python train.py --head_dim=32 --init_std_o=0.0 --optimizer="soap_variant"
Below are experts of layer 3 (counted from 0) of a mixture-of-experts language model. Rows are named router (the router's row for the expert) and show model dimensions 0-127. Each number is 128 + 32 x the weight over its row's rms, rounded and kept within 0 to 255.
After each expert's rows: "comes after" lists some tokens at least twice as common just before its tokens as in all text; "mostly gets" lists some tokens that are sent to it at least half of the time. This comes from a sample of Wikipedia text that the model never trained on. Tokens count by the router's weight.

# expert 2
router [153 202 128 140 114 109 167  89 112 101 103 123 131 152 171 204 138 134 138  68 154 111 209  93 129 126 113 142 177 207 130 110 132 135 101 127 122 124 134 122  21 149 101 165 157 128 140 142 136 133 132  75 144  91  43 130 117 109 120 119 133  99 112 161 160 116 164 141 144 105 146 131 164 115 105 121 157 118 168 169 174  73 151 151 118 160  66 152 126 171 152 116 119 119 124  98 127 145 155 122  91 130  95 123 127 107  93  80 114 130 146 114 110  82 105 110  63 148  28 187 120 146  89 118 138  96 118 130]
comes after: ",", " the", "-", ":", " and", " T"
mostly gets: " M", " L", " H", "l", " Th", " Bl"

# expert 12
router [111 105 151  83 130 115 117 129 119 185 158 147 142 122 144 125 143 182  94 147 146 178 113 160  98 114 115  64 145 159 173  89  82 142 111 138 134 138 137 131 116 130 114 157 142 100 162 165 154 174 121 184 209  91 157  82 127  62 101 101 149 140 142  76 144 137 207 146 123 140  64 115  65 150 113 103 110 138 127  62  98 121  69 139 123  91 167 131 114 140 160 151 140 118 152 155 157 140 143  78 146 177 112 141 127 119  66 132 150 111 131  82 150 112 110 162  96  62 133 163 118  68 110 190 153 158  58 116]
comes after: " R", " L", " r", " W", " w", " l"
mostly gets: "form", "reet", " Will", "ork", "ock", "orld"

# expert 30
router [ 88 108 132 138 121 144 172 122  93 109 140 117 161  92 151 106 125 145 108 126 122 161 119 184  88  92 134 123 103 165 144 120 119 160 123 131 121 181 138 103 125 116 158 148 150 122 129 225 121 158 102  54 197  65  85  73 146 102 137 167 142 102 132  75 156  83 132 129  98 104 119 182 134 186  92 144 134 132 155  73 165  65 106 131 137  92 146 125 110 126  82 148 155  72 125  89 120 127 151 140  76 115 161 182 118 128  65 168 143 115  96 159 166 135 105  98 148  63 134  97 102  69  74 135 124 116 149  63]
comes after: " F", " D", " f", " d", " R", "f"
mostly gets: "ired", "rench", "ivision", "overn", "ootball", "irst"

# expert 19
router [148 207 118  83 168 115 145 141 186 101 153 167 110 139 147 123 101  76  96  94 139 171 116 132  62 111 147 212 134 164 159 115 121 123 126 132 163 180 125 192  94 132 166 110 137 113 112 166 104 138 111  68 139 167 127 172  97  81 110 134 125 140 154 109  95 139 220 155 122 123  54 215  69 120  96  99  98 108 114  99 147 105 113 148 146 139 156  88 140 152 113 156  97 129 152 142 141  87 129  42 141 129 120 157 113 137 104 141 134 161 123 145 139 126 122  82 144  90 130 107 155 154 185 133 145  87 112  88]
comes after: " B", " W", " O", " E", "B", " b"
mostly gets: " North", " West", " South", "rench", " New", "ople"

# expert 22
router [147 144 116 117 159 127  71 166 124 153 106 128 180  80  56 116 130  88 124 103  95 147 117  92  96 144 126 140 113  91 123 117  80 145 120  93 158 161 152 148 143 109  45 112 110 146  86 149 102  94 113 137 146  68 141 123 120 139 107 135  99  87 133 116 154 127 102 113 156 215  47 113 120 150 124 107 119 106 122  99 141 169  32 161 159 130 144  91 114 166 157 137  80 117 155  67 159  67 135  61 134 158 133 161 147 187 120 201 101 138 143 166 144  88 142 108 137 163 139  88 108 107 146 176 107  92 132  96]
comes after: " M", " m", " p", " P", " b", " B"
mostly gets: "resident", "itle", " house", "urch", "usic", "embers"

# expert 10
router [127 181 113 142 110 180 182 156  84 175 120 104  90 218 105 170 118 163 118 131 118 173 167  67 129 112  63 102 160 135 180 120 143 189  91 107 144 181  63 136 147 145 143  90 140 151  79 141  80 106 122 165 113  86 121 124 152 143 154 151 124 102 136 171  94 100 105 124  98 106 146  94  97 156 116 123 108 148 119 133  85 116 105 114 125 121 155  85 131  77 113 137 102  89 151 147 126 135 126 133  67 165 117  74  89 142 155 130 108 179  99  59  95  89 120 165 146 122 113 114 194 210 127 155 130 149 149 152]
comes after: " c", " C", "c", "C", "ec", " con"
mostly gets: "qu", "eng", "stit", " qu", "ternational", "angu"

# expert 15
router [147 171 128 142 168 124 113  47  96  99  47 144 112 112 139 142 102 118 106 110 115 162 145 112 142 140 146 131 128 184 114 151 122 162 128 113 146 169  45 139 185  69 117 128 115 107 117 137 130  98 121 185 117  76 109 128 138 157 142 125 129  77 164 139 128 149 108 148 115 127  94 156 168 133 124 129 117  95 132 139 183 121  74 155 152 147 128 167 138 164 117 168  45 160  82 125  79  99 103 102 166 184  82 146 144  93  99 152 119 142 129 166 129  69 125  27 105 115  90 146 181 155 111 133 192 120 126  72]
comes after: " P", "-", " |", ",", "|", "P"
mostly gets: " R", "r", " tr", " gr", " Br", " Pr"

# expert 5
router [149 101 162 176 158 115  89 137 137 130  97  84 159  83 130 153 118 176 103 128 151 136 111 135 118 162 155  70 126 125 113 145  85 129 101  88 108 113 141  91  70  81 132 166 126 130 144 107 147 121 144  89 115 156 143 139 158 170 111 130  50 118  88 170  85 183 118 121 176  84 137 131 165 150 209  98  88 104 150  24 124 113 162 120 104  83 123 129 116 124  71 205 108 165 107 134 115 137 148 172 146 116 198 110 106 108 103 104 162 101 177 161 138 180 115 121  84 164  68 148 147 148 106  94 135 140 153 135]
comes after: " the", " of", " in", " |", " is", " at"
mostly gets: " N", " a", " n", "N", " an", " w"

# expert 31
router [118 156 108 154 134 122  64 149 143 137  68 153 114 151 109 115 112 152 116  79 127 120  97 125 124 128 159 140 118 166 113 126  88 163  82 130 185 118 139 122  97  89 106 135 126 144 133 107 117 125 146 158 118 126 137 122  40  89 110 154 138  81 145  61 107 129 161 101 142 147  94 100  81 118 119 106  96 102 128  82 173 212  94 126 192 137  66 191 124 179 182 123 130  52 172  63 172 102 131 112 130  91 120 124 160 127 136 199 132 104 173 105 108  93 135 103  98 189 122 105 121  76 137 137  76  90 139 102]
comes after: " M", " T", " m", " J", " t", "M"
mostly gets: "usic", "oung", "echn", "ael", "eth", "ั"

# expert 14
router [ 95  95 106  92 121  93  68 121 185 103 110 161 183  76  91 116 174 154 136 139 106 183  66 121 117 136 143 144 121 137 111 135 120 155 126 113 145 176 161 131 171 142 145 176 134 106  83 132 151 164 135 126 155 117 154  82 156 127  95 177 119 187 128  61 130 134  90 188  69 142  72  88 122 128  94 151 113  91 151  78  63 131 122 131 220 124 122 108 146  95 107  96 129 114 118 112 126 136 119 164 183  77 161 118 203 143 147 183 145 127 119  99 107  95 125 135 104  90 121 193 179 121 168 124 142 113 111 135]
comes after: " S", " s", "S", " ", "s", " res"
mostly gets: "earch", " dif", "‡", " Af", "eries", " y"

# expert 21
router [142 111 159 100 107  95  75  79 111 115 124 104 176 102 101 207 159 154 108 154 142 114  74 135 101 107 101 155 212 165 106 105 120 116 128 181 105 153 162 151  60  54 171 152 123 142 160 113 146 147 116 171 129 117  76 178 164 127 108 140 151 127  61 125 137 117 115 136 155 142 142 116 173 149  93 164 168 152 101 117 127 178 151 126 109 111 110 127 118 163 171 170 124 100 115  96 125  86 101 119 112 178 174 158 165  88   7 144 122 166 160 147 130  72  87 131 135 159 103 127  93 147 124 136 132 112 142 123]
comes after: " the", " a", " and", ",", " of", " to"
mostly gets: " H", " l", " h", " s", " G", " c"